From a checkpoint of a small mixture-of-experts model trained on Wikipedia.
Training: a variant of SOAP for the experts, 2978 steps.
Below are experts of layer 5 (counted from 0) of a mixture-of-experts language model. Rows are named router (the router's row for the expert), up (a neuron's input weights, with its number), down (a neuron's output weights, with its number) and show model dimensions 0-159. Each number is 500 + 40 x the weight over its row's rms, rounded and kept within 0 to 999. Numbers have three digits each.
Before each expert's rows: a language model's description of what the expert responds to. This comes from a sample of Wikipedia text that the model never trained on.

# expert 2
What it handles: Media and group nouns. Nouns naming works and collectives after the, a or a possessive, mostly in music and film articles, such as album, song, single, band, species, World.
router:515539525510455469462531509505576424458598470472557538467545439535465527458494519543473531498521452475473549436512531410521526554485454553485475541537496535494457480494455454469502450514551461532553555498505444401480508481545505538477470458472542472511451528484517543511475502508420457537524490554473510456498475479540546512531482517397481464442415446488496471464555496503469444510465478509553554552541487490561450496544474578448436475520466531440552550512533455447448557488466480
up13:526584476485504536566528572470555415507518514507595540446427521513496525468537464416529511483489392480505494514507511473446515493479462402532519499481493519510493485415516513467475481466475517566525553524499499446575519518527487500440455544459519547528531569551451526512468465530389528474451486552483487445455537501520490477523492460497478512478422482514571544482520511472451477522474495510464558501529445508512514557534460517482482500532490444461528456515454418547601469584484508
down13:474462560546437484540478531475503529526522459466478521540588465507425453471473500470521447514456416452471414463531528514477497438516412509493553518551552484467500462521488514532517490502506571507472566553439482535488591513512456460420391502475496512517497466502497456556592501450524483544517485534508415544491539449494511537488524510566569479555510496475554502473501473502535484482460582554474499465549489530448450519466507484526500468441547521504535485480549526546477491393506561
up14:437516450500479539482509522501559457517437554469503464454445518431493462480486529494553478523491514479518581473500560544518527525573530454501495500485530474527530520478379501492472448539503470497482511508427481536541468455439501499512470519496527578506499540516501411448535520510480492477531483510476663566504494572493549492557509474434508484475519478515471506418549455512468486453515509521468459450529493502547476468578504585478481418465427473532524530443549577562486489464462490
down14:524511512529517561537486542456505445513569481505489512478552523442515469491470521506535533466520517578546498530537511591497564443535540495552507558576544494549533551513504474487517396495555483524499497504408528467502477484418498528473422537491458516501457509514516499439534476495475575423478551476505545470505453448501461530523511575471498589454493412487476480516555515544457497418534489529475472528506438560513492480500477589462486566508541484445462563433465494521470489469555577
up15:458435467478539535553487479497555502479546531516450456471488486566519461551468540475565583531495470557448510526485465499488464557501545538511491643473463456503482426468502538519449488556483531476492469547466457441484492524504549510451461481462530499508442528469456531446466469463501442419486437459494493480445475479565487485502544530456512532512463465473545446533483463531607470530481529449475442510547578518561515423534496467465511491480501582436496540510521462577500551530491551
down15:524434535448455438538499540475422489497487587521457534569575451535488488514471465435470536414532525466487503482577518501520428448506461446460511542445473517475507504525523460471486507486472501522532548594478510553507511500557518565490539517532443462467512508508540493491472566516410552489493449476511507472430560453446501505516450524594492512520538501491540449521586498453476489443506494545453571548518428466521539527550469460488481500534497573476562474502469488500475495509611485
up16:455597493462472496521555452463529517545531552473501490495542453456467478505518536519443493467522488454449565505528540458446487485456496467588492442481450505456541604467507471457418419488500405524497507555408525491511521511581486504499487472477540447480500588464441475533550559513473432509513523483473474482492564467515518450534431524514489580600449438543460497504500481481541476426529523459503512520494494594536490498538455469481548458475529492519494528475499494462504550534539462
down16:407491494532592513546472483481498557445546504466473451532541490532500489579507549465539481504479483551517416565571510465493495520499534469461497539444455505511496487496440479495440585490567516464534553548563426459508505504493502522497579486476505509526553471474517491453554598396456487453532458467596490542465527457497473582493504468462447442512464524457504525539494535510538492537482474435510474564480594439529459544485538421497495514483523502480463452513484524498513506447532532
up17:535563501555548529534464534468490531456472533449496454446503481496539488553491417526552584493500498508525438500479503465431481570557568488468570510526482499554464532492479512519427538586529498485428553507543535533506458517496523444490511522492560461541454575449511549523454567498453553559503503489495515522475494595480564466517576506476469471457502503485520494472556467506470511509497512468523498484471439563540481458476469419447495509460570585482516517542462439512509546545393451
down17:557443481539467429481475500514518512517501493505457589464505513584521381466490520530438567494433464557462570483508542499507473520463537442524425481504478531541583504542492528516427474431514521468498516546478541530540491587458499541599492509471496492424537484520455543423502495529542482480434505516548440469579496409528511515503506504534535444461493510499512476530511526533447544476541475448481503562440561478542493508491513516457507454539511493507537454449494499471432510489587466
up18:505532460517568490447528493477467558491512432553570461469519547427487485523531458504549457518590470544475496573488474507490438517570484522508540501529539534578527462480457504423452526458471466518474479500444511565422534428466465517531520500516476487497547439511506437516548455543534467522517466550453499437478535443450516492452589500439486479435411518539442443491502514519471462489512487493547515522456489557436448522542490454491478403583483541495484476521513558505538539550517462
down18:590557519577550544507514465531560471547459471502490528466542496487498492451492463509527462538564494500437454475473606480565488530525483506502488483519493443547527449572501462548483504561515430493509501498564552539485456386503498541532500587437458538501516574596478528550505446521504462510446527488500540500524483462509509537500565428560510502444463466499461454488512486530557565567472537474523512530455405475512479441503489513493519542555491532509499397520529543534506464503485524
up19:461493460559529501405443491502524497456512580508472507508540419437529469462498548539460541408600508536469534513487497479504536517488484461505478544456558421465467452455486456487445479494499463471504540442535502410494514542528522469435490508532498474460464486430521467545537544470525449501551474426520505479493501515408559477481491591462534536517446525466499547516531525482490494531457479479570490535513506570448571572508493545491459497490568528530461550483494417497496457580542532
down19:471552581521553491531587543508530450513504399425487455468421484479544442494520513503525466540460506462527462489607448539517540505585528512468493534526440461479532530471536456521496562556499462436557478437577479538507543443545529454459562516507492578518474455519498518571474482508494546511552470530463518486516513533545474509533480510569505476473569521516556510490502493497613489498558456485498509503574493575478521514522492497479474507507529520543533423518559480531540439542450517
up20:449521474457478451434527532570525518498576542551513531422463536463477522547582498485489471531532501509532529476500512515469520510480438578588530470608512468463449439487469491548462574485489493548533448493496509445491462489463552467472516482482554442462534468543463456465437461503484480464488518556458557497558487455508509482460499494508509477448417527554542409489449494525461512428536527568479480458497490507489521436573456450424446512505520502461486552470456548488450489590516492
down20:498528522550446478453502498508522584534457392557486615480544502481511528525546497591461440634464497528509475495479517500538501527522478477503474568500486429491575505499537431510526465569451456493548504472480482533474482497508456498516622451524494474479544493464511559502527480502569509549458533507570495492471528518588477524513476454536476479466505561523481475512574559510553600480525480519500495497456496471485401473529538433543508517481524457478483483481484452518500506529463526
up21:476511510439519600582516461552499467518453464471517488508515551528461530444501525519534529467500466417531506494538518477527544505530494478499438459560523498499508496460464488479468472508532453477554462557551449496503565550547525450455545523443505487471459480505449549493469504497486512452527485517525447521405494511516492486514519526570496577439451641539534553563527471551504491485497506438487478474441474520500460513419501499503449460515440517432412557510564402556494434466500486
down21:457484484526375520473481433442534473517496487463530465553525492507466468525497459476464450532518549541492533498422526545511536492476526545473462558499471486453475487476548474545567506522471504497438492580459460464449481482574479525502493508546482510440518496511506445523489618513504540510447431461494540531525559489480523517563562467467458445434516496466498467525433461461513487508434551475507513579514503605464528488503543507551489463491486556428497497575527534437451510573571553
up22:489527579479507500541524506457572442584499416544539553525542496527489505502525581530466458423484484481439528476438540467492450498528570533466516497504514527417488460571498540512566554502483560498535492542496473452470474550536566477485498484528461449564529545569452470487572482545504471535495478499478548523509496515546528472575524493459516474494437478505529487482543521516492512496436548438494487484558552493567502521494533588508453533487543499436511415502525398561525579500541541
down22:494488519482504474547468492465478480475495550494495499460490467546509488462479508436500479464535544543554536510459502492429483455534457498477574473475522532506501527510472473496590532494493532442495493544493480527546595487530451504548450553462446449490526464494506522572547521464455490471470488551454535443534535567489545514536522389476515491498601586459465512447433531497427500507485492496571555581500452454606485516528500524512523458488527516501493515441497412512467494411426593
up23:540512538497495508478482442468457547387516404498498467467514496526496436462495510489525561540482483598487473549559496499548586502516537422505553524497534521511508474585523455451464492512523549448468582539562542462519539427506481476492554589487517539543474430577541494495500498450471543525498480498507470489553564532537498510512538498509549412450505509496489455490583481462486510395480521495491552506567506438480496450481499533419566479514543555477497531524502500514473508428494495
down23:593489432550517568527496519592461533520469522504565487509524448510558481518462505472528557538512484533497482512564458496485482540581523488476509528504533524479471482498562543532488572461455449556453531490563501475489510492549493517476490569498493490456478565468503499481498496548428536458491512469446478462471524443426497543532534479483517538526542552522522459496490513545549486390536583555486539462506458562408510471561407600457475549512499567486470514478534441508435513451473490
up24:447542477502530405556477501446508515514515512486478603452501425456503556452539476470488528483553432477484494525538522550541523524504462576439561576508509610551518482550475483478458550515525521555519528528445590478572480520537469499492474502485517500517407456426429537494475538484481496528390515503514524504509479502450562485448454550482543591503470538490475552477503467560485519503440481527484477490547482468523539505456518458536494454502441525498554529496491521583509546546496471
down24:481529535501544524494475491524513462505590503538535533476485463490520467635512550455428475486500507541492469567509529431480431461452478486591513416514490545545471475477479455499544519512563512533541547481483543557438547481497462489455534526456499555534522490489494531572489467447473553462469468513540506541536443493477534459553566498493478425484497567447510502581430492503438529562561479471418514465517535481469480526461481535468519504437475485491455507514500457624532559515508510
up25:502520527460486524515443469510522406509538510454504506480576496488547505531498620478562515484503465528435475466493464404449497509460545511445469535507537434551456506462491480478505479529470404477529485538492467508496429532541496464486524459509552515486490494468524541567491531461387447507541491516558570424496462512534587463563498486469552474468521464510542454508461522542523509533532512521505512480484547495522515533487531498629526536571437475518514518483570477446451481415543467
down25:556528477554494508569508514508491516477492512568478449429495569522573509506534454535466495488525520575558524491471591537432532437494483451533539467459572535555567535541544455454492551516457519501513436504490530476520522477472493531522466460511529496439475459546520443496574543509446551475500535508494451495440457567473454575484556566545475479497558576496510532512495572534476424472543437401498441526463509589477530480547549529531551499500524504467471449489466526477501491458480480
up26:451443483541577478559539461485487515485543508441521469467564479532454505528526487459441441517542533514572452430472522524458570525496543423508444533530545525446470413505519498480540481373540441439597568496466419417468529550499539480523439497529506493528480517482554472500488552517532519523503488553495472490446494502447554527510556504481511488417495543521528484518502509471526462435408527510476550567447484579501463558505492439511498480473488510448490459510475494473492511531489498
down26:465554536485480541417435526453476418421478470491456507382513442527482459506444450477482498467438473531523456499462500473509549508503544506504493465485480473496555553495463527503455500471521486459436558493422576512470475437536469483492538595484509439452503530517544468519517504528502564524535511454460479517445536504518486533528496470476489493573521533567530498524504538500538528474550517544513525510548534439417445482539531584546505518571492495601569503459477460499508493612462513
up27:504518441533535512467505492451521465429549451439535506465532494476506430484545429549485561470557547469464487578483518454432491488547487609493500523472395498584505438488479526523494494540496473457556508489453512533548534506619522507495506484557521469471527478535489567450544546534482429449481476534484512488466371528463551486478507460498544553481471458507517526459512568507557507550499460457527447512462500492529550521509434447547524540479528481474529523481581509514481522543449519
down27:519481452544517487490481548525516423555505484461472548538460522513481488427553472574493479446538512485538474523537533482468508522401417457564489553442467437516533464442431518487611490504515511485523538471514506550487561509518477480567502476527605470446470535620563468490447497488531444432452447481498473532552535504478503486522498504520543500512443550559506504460506440496559520501562480513563452562452538538513491501480523518492578546485553458520454489477513499504553564493480530
up28:506512510468472510510536483491507486493492402509500562469464475487502528365473502445394503487550455535542503433424473407521498561524420525475493529540494532484531478456497495592555472566442526477459525529541487459513562537495510520468575507470517492474544499519390526489483444438467455527462499448463515487523532516498525430497528558479466493485464556488501447454553544459506473507541466495461500505552542543507428481445487499456507465468532469476512397518445435480443518511482517
down28:482475476404537479523510465432575461509558558460510423510508489488469530461527561530547500449448505536490514441491426453500432473544517457444493459476558415549535505491499619538464527498558494519512512462506499443542431554431540452487436567438468566508466419444512531587479526550480499446492572517502505518510528510527435472486536503514520511487467543498485506521527485451476499469465551520475470515515460504502527456559472526567436507523483478550513548448569525453477531485490529
up29:470495538547505472499535492546559479546475482468618502468531440525557475512514523525526456511512477461551459465504565424506431581449468466486427464524490499581446539458501466521482480440483529511559395493449489485472560509607540530557395474546524492458499506544521518537443561514506510542485469552480572497524511485498529489487464550519472519449504490519535463516453458448505498544454512450450478540463538545540456488468485612468460541458500543510489482472551508481502497433486462
down29:550487507486537441529453481505504508524577512525524516426488519579516486459457500410512495544517490489514555538504495585495528502504451492520549492483519510529508487478454507395483459557503497504483440502489523470427496452487467472546508512501587468518487549451461592521515475438473586549526477512521554480444566459385465512554563407477489427474581495548496523450526530555498524444552506529485487431446436500506434512481509475569525460533451488515545514551529501447503514488538498
up30:455471480513596469546549505492457461533546495553469452443517500452453544482494474539483478454567499557526488523486570516498507478510513516471453550487479458494492549557644446525478438445449484520430491523499457486533544531485563517478456533438514528588520544489508514503540501459488480517460454514444457500517502504466502492542546484460511498495483534526509494441525484439500564404483493532531455548526438443519494589490465518461548438449495496507551534487507517536597470580405473
down30:538513427510493522534516513521469496504514534577438471492485551468499501567547507491442565532625522488530528484559444529549477464601456520510520537489426507555511457542514496551529492539521491429465468518462505532504464470407439497521531518491548479477540415518475469471493509440478538520542478468486455495523469498475468496467568564581598446493512568470481550465577483517555530537508486520513499549498418515494511423518467461496535519533507416553519478441459521544532447511468511
up31:528434473546385547481496500458563507522518479495521468497541476471529484494501467519493521479520514493495575455520466483542494495487454564506585548488471549482496393560506489497503501487530574522524436497406558445525559544466550494547423557495511507490439508442538423472540488573505476519558521522483518570575436477470474527540499430469505562481518488467441444445502472487485482439497461526547503500539533516386500524598465508495480493410447525481467504475506523492508504480537490
down31:504458546557526515540427554512474537522488479497445457499497519508496456467470491466520570517460532518455433539529500549427474514441520505413491526477427531467534446584539455445483478488550499590493496477448579489488585548533494529493439414489478486592546415531536484478547485622551544495506497440509487534528430471524490496536468482548526492472510530518468535513473486478490493516506543502488465467520481517501521505555496510568510466531480552588500486406475512550457462503503580
up32:522568498459496488478483526494504461432551489397432479463523516431466506549499464479569526437530470533539519493526494530524494612521558536500508473498575505548560460499515475587525509586536547474431563530470493517517514472504581595501564456499542558520515568489467530542487521519439558468548442520524496480496507533552488469486538561608485488453518434554499506461580493522477474476451464465469482507508488480519452480484558496476466528493526455514523498521478413460520518491456556
down32:508506566486489472491476431522445531480573438564483490513464486550475434455503587460530550489501531480504475487479442565493557577474500511515498418581540450475536538485546502526516586555558581520462478532528442572577546485563525494551477490592446533476531511439500468470545548534483462469471561487503504548539502550488493478474442494503495498471476541514517513544623556433465511479505544492443521480515561505504495494501511476531465479468556469490469542434498511524499524515586520
up33:537506463487448463446569467381468489493586536434437496484592452523527480558483474536494442503495491478462537514508567563456444510481470502556499472501478481492562537480521532480418468451467527506493540480528456479406447507462537503524415533426428554490491510501487438519521548535456437564564560482526524512518461451507519509455487524515510479532467499413483518525484528519487587515537480522509486504537491528526438521453516453496506481504497474402498521461509491442561563458566510
down33:598505532499497428535409515530443524430496470578527537530468535529449471501510593510524434478504538527494458506522507401449492544495434486563537543500479536470553482473469525415484474459482510539522503543475432482469512504493528511511476492492486560481491534433460484536490455497469442523515431495488481532497433511453491485451538472503520462468464549469520538468478563494538444514479420502495461410464527525579468564491444567454539503496473450535433505447523502455471504536534395
up34:487563494507504437481542507530484513491436515495501521517503472466462557536518515522460470497499562533551455501595525475521404464557518570459509565526556464438566530509439474541437453454521522529439525496458591466459502554434505508518526481493563542471450510444536504574455518546501484486503522492540485517503500534497512481515534529445481506457507486503474464545508489474489565443483563578421508454515501515565506463439545514536463532491463580414531559531438562451480583461554474
down34:452465502507460487480466499422532471555521485485456525486485511536508446451460387466449515406527407447469589561506538487483449488423528493458480504467417434478468532468578542487500489497485543500489491492467527507586493468518565505469500488454522469532561464431481513573462549464455465481518500549498498534515525447517495519532528439489496523526563449500501549521470523419453498485567475515501481485442513582432539508495468461507456511562481473579498457588501461552450505521486516
up35:519518564490507490459500502488500524498587464519518509491508533508520422482479502410469619466479471562500522526424449519516523479491526527558458556524489449492500490505396524535497462498466531440522477449592529461492496489544467526493485550539457476481555591525527523503473465520516484532533477517505593506513428457450509488471453540524510472443455468541531467454472502494540518529378417502493443549529479470449552542504488494496492602513516477457534591563471464452552476518499516
down35:463522511577512449476419452444573518472585500502448487412514517494454475528551442395483464457524567467495543506531486530475421518470463488500482503494511434456540478515565557488551501426444527473494511567490530466476513511490508480531514491506456473460438418528592555537489461451522513561534536524489559517535518461452571462489479477600514475484499461546537483458493469502573545486578471506492469515496537470521601517537463540497435517466488491540499524491444518526551490506471518
up36:406494472497497532534513484564492589490524496535509540492487517520497525508511511560450550378474530514532500492454488532514459501463442430496534504474465468464480433444584477447512466434472469563620511475498467462506460496583518501516455480443476474444448476468528537524576520545461453472546493557459525509505509581511502528476564502451455471485458431446489506536477544454409482512550432456426525477522499514506546481562532531498411470494492505483455508481492446519512549488468514
down36:552477501525453480525434472552552538523491511513529483498494466431543515521539460547552502523522427505501482461575511527521481492502460535519441543463497512537512553527449513490484477568543475503429550462430476485500446574534480535510498523404543479536497458528470550498412500474532475478512523516539467399502487547483581599431532480582530475523473455537481479463469468536611505553440460517576481473471498511437540476495491489532497535520447573573492468484464518503537423529508456
up37:476589455487513450533497475521545457495491472471515530415436474503529530472558491521450569429547471484491458517483502458529425464454542475523464523532474484506469547517524460476513450552438480435501521493526542498520499473465515491497482419513512516468533452448469564638512476460483448523554360480493429482499480496493489429545569526493494462462493512501462447512469588535630470526481512396548454515509480507455491500485484520520510464541540513545473506512506506507481555484479504
down37:451519507465469557563426466500530462533430532461486458432436538555535549503440540521556571509508532520573510543469533511521451482472501420575440432469502499562398517517482491478514495522469485523559500475451478540516509563482420552511539565507513514514545500491536516493521544527512536475574497484470497438500507453524464481493527461499496454568539507468497451526499483490496508479492460587573511475536486468493448530512419467548514501487537515482414542453492550503442506445492627
up38:478477461512506504454482495466432475551484449510464529456470567576452510549589412526505549564555463549516408474503505529482550521494475559464464524528483544584456466534490533488465532422493516460511539505503475426460493494492549484479489500546484468494492492467526437595542505487517545556498490434452484508549467548546434616486420491433493498536534488549531432487517512571479517423514478508501476495556448465549541471513437513506469498494448527467525461526583479533475516462484479
down38:481487539503501433529568465509509436507479484526472467533552478493516572496444545470522506509515507485454502592421533510480497458460499524516479424442469535448575506465526509502539417446487512535497485495486478463436569516531413466410500537458479513530471483452524514479431477497498496505561532549523497452521499443501500466491413500485536505539517412554568499535462587440587465529537558454576441489481504485457518501459526473562484534571539496553476513504573543532496510519425492
up39:495518475468518543417574581465496563463482492548521617494512535449462506520463480551473588493439524478508511403526505512519489521468502469512555445548488488488580520532390552449534554490456576524472523462440438465528546509462542455489458508559483493578471498498591560473482457548459469558499488521476481545517533495528527511499439475505482523479441507505490452524521493477511485532522453450455510491505443446494465481509483460535508447581505468506447552413528457477530492453495537
down39:488512504468521502501629505508533564511432512504486548574519474498498502523532474527534516480458543468469422484507553533483447562416558505509477509535449450485533449442501481483515570584509469518457521530543479496484560542491539528524516576515530468465450489432498523498476450567522513543522517468466538551520491544472486577537440470479496484486507511535428514494511459521532510458589480491449389507500529491462384508472513427494552458571486458469476469490409512463500432494519532
up40:482591444493490430474545514465538470506497431550532514470518464496522505520559546548461477511553475478560466491529435524488439502456421471414467536459524530511482497488547554418495498496518609531498562514428545500491484445523505496493457486512562465535432536440501429520513567527559513469454513477565432456537462446494482456586485480415518493465474438523530575551522469495485484514483536521529543512548546555501494505514493515533490536558548530501434589509509532525533534550466498
down40:471476478467503450449441524478444509510512474467468495453418485554509512419482497514456442472447525481423504475434555515471515457640479480464543506537582462571502521452516485505474494478550547448523539556448469496548435547476473415451444589448473495467548494491521434490519427538525462441473503500477493476508537529461514438474530473474534471552548523445443494526464490514453547549514454509551570464551502486542498494481501550510514551455453455484525512426498476470488523483527445
up41:500527503488509466517485489503526496473481508498513494488523528500591473520503441577549491451514444493520502529527507474509438492502579547555456404514448525501493493524466439529500457489511492477449365521455490495506534494506496541495563476463502554518476648479574516544447462438509500525464519507437532534524538542475532495516425461393418514458498431530584518472476526579531526533554518443459451486520479458428516520539469538514528506449468496480504480547449472441510481492452495
down41:447484505545442432474469499432440500521460619489526490557478428469558544454443526443544524540455493447562568458503536550565442581481511476477529492468544465467522482552587464537465589469532513476511538475535471493428452463533512489502546443514496517511541455474499472452483427521554523546468481496465412521467504543501562515523516542477525464580475510526496455554479593474497498507486454541490535516487554535481502523529493444534446492545454482517482556554526535456465484522480493
up42:520504576500501502544490438471524422501481486537462498461455505516453473489610518483507499480564468499508542512538426487538542450561516519447440468559407521585434530476507498491498551445481393475486438477415466480501461440498467472480493462603528454557502455515486511507529558508457440476491451477484514441448466524461479462513482390532503476473439500500515473500492521524475490520466481521477503552510522545465506497467471436547488427586488524427537451546533496457478478468519462
down42:506496505470498493538554436501517510483514445564478523525494469505520524458438444464513463504479475497491461503522555455490543465448513470552461476486473497482519526366507494488540504533565532577486481491542370479477512425553580480535543599512502506497465460513499476472442535502514462405517555500512398496520522504507548486498482487433475460484496529425552415531394476535503471526512482495479474565429492480537490523434505529536511501484488562461476497456454490496515510597442478
up43:518498438497466501454525517485598420451581490488536580437435522435476501515493510514466487565505510522504505472508525438572511467480540495534498492437523526558498498511487464495472507535466456569510535544437526500507546512487449482497534446559440524534496499556449477468536528457511451438448483563503520479509562438467466562457495531553466598556508415532482489500521473419514459409480445493572521486479417473476520454524460541531525510495518534432536485533497501420494450518458551
down43:460575515529481513516474547499462479538525620499504529500538491529493550523555485444476504490493459438491409510475494478576483464484472491496529479571528491493573461486552529537495526527520590506453496480529462516475506505479484487457491513466404520461491563477531544570497506449441504466497482476489517513496530463394530446464491510564507515464516480475525497460564540549528561473510517422578505549433471496534560480556574455527497623517479544470516420529487558479534535563533465
up44:538484542433492509473544469486475469491549521498512509479542545488481564509434492564522431491502491492451507464548490483482536520465508496495528460456506536403553526466478486478521472466550440501536534519508464458529544476547491490459531510521464446530449522413576562539462494617498509491485525546512390509441456519497525419541495554525495492519531415499548466469482495544484498514496484473433414477527449533522473469590519402410544492536482535439486552520517454537564525455454512
down44:447429496564508471413449468413474421490572475578502547497559407474490536508511484499530522535440460614528528502454450533501466533465503515549424497485526480471466461485464445487496478492537515468534471519450492553532498494559506532485512474519546486511469462517485485465452510472451517492472496528464547487530479512441472470491603476566550544555500502508498450457570520489550514500527487486519531475447508525522491517448494512533481572513605441421413468492504531545500597493538484
up45:477502534412441506514474546472544485451491510482530517536582438520451549490471453416519503509491472472544541492534524403525516521422499520528527452533486433509522458488467510503483408467414445496483505556499508467527441499603510558534573407502531506508501568499524594440524518531511450533497508547494498531466523479511557486577460472532494524484442475563488491518415493487512488567479474460458489485480500541463502554511533517486428474518471457525440447548511474427486532470441547
down45:506490448514475471568557514503515460532517450528495554492465573450462547437489455513533560524516418543502487485408487536536514489549592497499587535459465454528538489565490413533478500510471533505562514481559541472428534493487535500456565575484502441513458522519493514565492542467476484541417542563564494451486533507440470413514524505562509513485500475479421534497461471595476511452532550467441507484462468485540512522421535536458531463510524493501461494510486517515493560474440546
up46:438472512482528508522469482511521566475543490511436537512507566463419555494457476546576500474563477504500511517523494542526533602496506445530524475491488455432515464459500484530549482509521463536547523495434473494568514411433536533469441526447491444451485461505464540479510483485446460485489502495564508425539531439479482519499449482480561461469508452553465557481501481421527406497525415566499490503443387514456495446546491453524488484455549517506550531532478462468577450457496533
down46:484545469541464422460474550571460399495470514516482501470560487426525502442499494476459445549479554505548416466515518499505477486548521440521552578509555464536523594535509458519563454518449427479469518537550566542441544525549468450482521463452531565534509454570452479479492517492520479513476502489469454463480533492462532477500501539482537445609505494545548500475462562462533464562486452521465470475480521395518440509442535505535486504485506545555509471546459530510462480537489534
up47:480446481482475468481527539454477556487490495527522502433486477580436509532524534539533546476511464463484542473467574527471524441534527571418449487493593495550469499485437504529495553491524533495490515440481438471536489527436461448554507473495513480512463466493480455501452563488476517506541497548525537481513524455485510453495506534543530516406458386482486493419526592582537509543429419532532458575567497496542515500459466506495540454468477478480508384525493550511473468513483551
down47:529497482464548456453532447494492518398450495530472540453503395552433539485460471460563506540498436476498502487519550468488517470504537480509434527542514550462457520536550545539529474504513496578498527500584502453506496441488479395506460556474478560524538523495443415437460534489565494515494505553476492491493523504470466463521490496556529508488507465541540544412476507555421527531416466511547476547535519520510512518554459458574524482484461481455444536480513493492434388468471486
up48:510553498477533519499487531483512440502480529441495446515518428498523523549547450495439467554447531533477467518420476473505509570484452505536534480510540523466508529445586546579465557524533554451501492405454466464424553505479497448468466429540521526509500519482517492484497513470463449501476508551444486435498467489444495467553523474477511454499543493475518506564494512611509484560510430493502507550607523483475541508490514556394525574414522529463503460494534504476532422477445457
down48:443533489512501478418536545492566477507526525463469511475430508443460515498479509534477512514483473473504510558500561483524527454523539540592550494517507456466590470478480543514432502459540436519435497505492482551545500477445447519514438477553456436481440510525429550532554509492460499486497439483518433466464471476491541492482473466570473462525525498486468452442456547484483498401520478589508473538600466545454461553446480540440491489486482404544571563530462522509463456498490441
up49:462509493486494529490532445519467453508562481499460483462481488506502507454489510563429514528511498529509502521531484473505544510456433494552472506526439533540443439445441464469549471480447500514520484544471439448448494566502469484479499521508533497607424489505497498542563559492488386542517494523507524477578553548448611578474516492524450469477467542548502470444499542522580523528538568564486518530518528478442429527468484535530450522480527524460566454539415482399479475508511508
down49:424488454485517563503514512443502511488474539490505512520559493426460486479476534494551459476475514517436458462562480498482477487508483500504466503557470553518512516489476472502595528504453458521436450568543542560472532479532488483494521523469565501521442550499481519519435566459491494530515489538554493526512600590481509561450545487565503507490454542552467423477474514451490470500586520539388514502504583532489537477467513496605477549533533409559505555518447461433548535471486516
up50:543510524431509521476548531464488505552496543526487463517524427631542608465492477505511461502520510507450490456546582424467455489507494566532528462443504465491522407431472486517542459520466475434514543509496504474539513511552603522496473476508479440515547480508468500464464553508510526526483491506473540510518529548494480498548502520479552507484594503555438476525544447520493484483552511547483453533466446485464516560588505467462462484477470475524568507422489547402407504470510489
down50:507491478510543556528480496469516497480533496504496457514490453568529504462511497461523501439519511475551484483458464525511552476527530462518453501555540504388479516451491446441631516522495561531540563432490544516495567500495579456549469524475467453481505562548523485567447473521530466512478549491473466534466467531466538492494433603494566472505522509456501555453442558500472529550457583475523483521541416529521501430563457486543466507527469468502441523498456566474555432466556527
up51:495489501475466520586424491531558508550553449508500491527509478490460485462544475440493526469554492477534571518476453498434509567478433407493448461517461459504553569532497470549469431525528457486468507471525495488493472553495460500462514466483534508485506513516522532496554584442547430483489509448454463494498530478488548432444528525413537501482471511476444475517514564517478527506455451451505551564482456432532568479570511577487454478414527458498552467519567466584470439502520555
down51:460472428464562471452518525488445525466558471545542563441519560537526481524463501496471507520459475545488496455513491491537460470514475580520534514476570492520554524436533536550435479510507489504465556492484441458541489605591524477569483452547472513517451578534466495485527468512494520486456505481564565505525450575491539564519463435436478500493514531440481573520461490464504417465475524462525538525552497603542465541443509453540490456523500520513428511462563471476534528488563516
up52:486494494494569520544498504443560498465538491504495525542557447505461514479542474537450504486415493379491514517473462463427427464491416510492517478552532467534564478462418451549494422510484493514543542516466461416555467566537514551502465519499443432511426460478497570434514543528520468544457480494477476462496486566438504487523471427443484485429426496509534475433563460529505509479464483547493478462547506467470468531504509500534429478530519511464493456576528528539536521497451548
down52:491408519487505474464495454465533587508505547496495486497461470492578449462490469451542475538521511521510406522426510446464450555428556454590454555496468559496524525478557513496449561495538493455458504444565463504543561567526518516502438542525442488483522513544503516527509555482507433505478511526463510564525585482555534484445521479466453499550481516525502511467470526476456425534466531474489532476444472536521516544527487516611517495494482521514549481490408472441446543533563446
up53:567543484453473488468508501506500528550600505512533485514418445534509471513600502480524502517381520510512531527524495519498473508470537542507456515557480513526553519543486508486542490482491478499466512553461499515455545397437583453447545471517469441507504474453517531449527439524527414499550455470441484539538467583536532453522440527525504488483547538521536445466514479546529473523481462483504537556539520467504491576545482500515453522505481537437557574524530582512498548492391553
down53:428489495559530560552526446523485455442496460497532479503521504485494499518535565492488462505418491453440461561453505514513473419488538450443516531532489453448517496438525461475516553513507528551545489498580526500499471484514466446418540495573440521489557519504486522446501499508585582487536463571514440536486504502458503518426500462591523482456467501487504531557538427492501456529515529437449534501512526473488581571498475529475496546471494457543573631483454460498517512537462511
up54:456432469559455483497554464469534479453532477472538515527483492473490463517437473535498431453554485489509533489557475445551472457548537527552554506516503485556501471508492508431463544491527515509521494482562421505554471570479476508570592440424443510496535461459460535473541497454542487487462493578538511548490479467510593391476529515466513382578524485556526478472545471490522509516502554523533482498477549535557503485598540538531536504497505473492554473507452526494520602505492492
down54:544549500464474505436511503469495477507523573470541514513489411471510520446518568472476474447549476513454505458422568571540513559419502525555572538566484539533527566499522462504511485468436475513481475511439556506499442476482535507493515483520453558573461546491502473507542515499439497470489430493505417503364454501547478436552536532558430532503516495513512504503477544540508495519486398483469446607465449533495490489514516507442454510471518524517485507528471475468419486507476459
up55:562473476535481501484468465515512493554481492475454475433522426614515468512499502523446476487435497522468573560478426473474499472573495496482537520470449517450500531496533506476448471574557460455454548526496409457466514523560513452566502452490434491565481489402497580555522497493480541530548499490536482532458534501462453554477566458477433562469499526479466515532492502449494501526444558510471543463474510489464548533502474440503553517532494556483498480573393487534528473538434458
down55:526478527499510501533454495532448484518538533545505575519553487478524588504517484492578561487481474499547499497509519615514409458410399476520434501495476540445477516504409517506508540519438554487559411429560519512482509469517510557495502480541547466488528440504466482546501532484549551397377522495462477518478485444481500479544544493465508505463525530502537483490447493509504493468535483476500493516488528487445526507465482546574451592471499535563530542475466493547504444495489558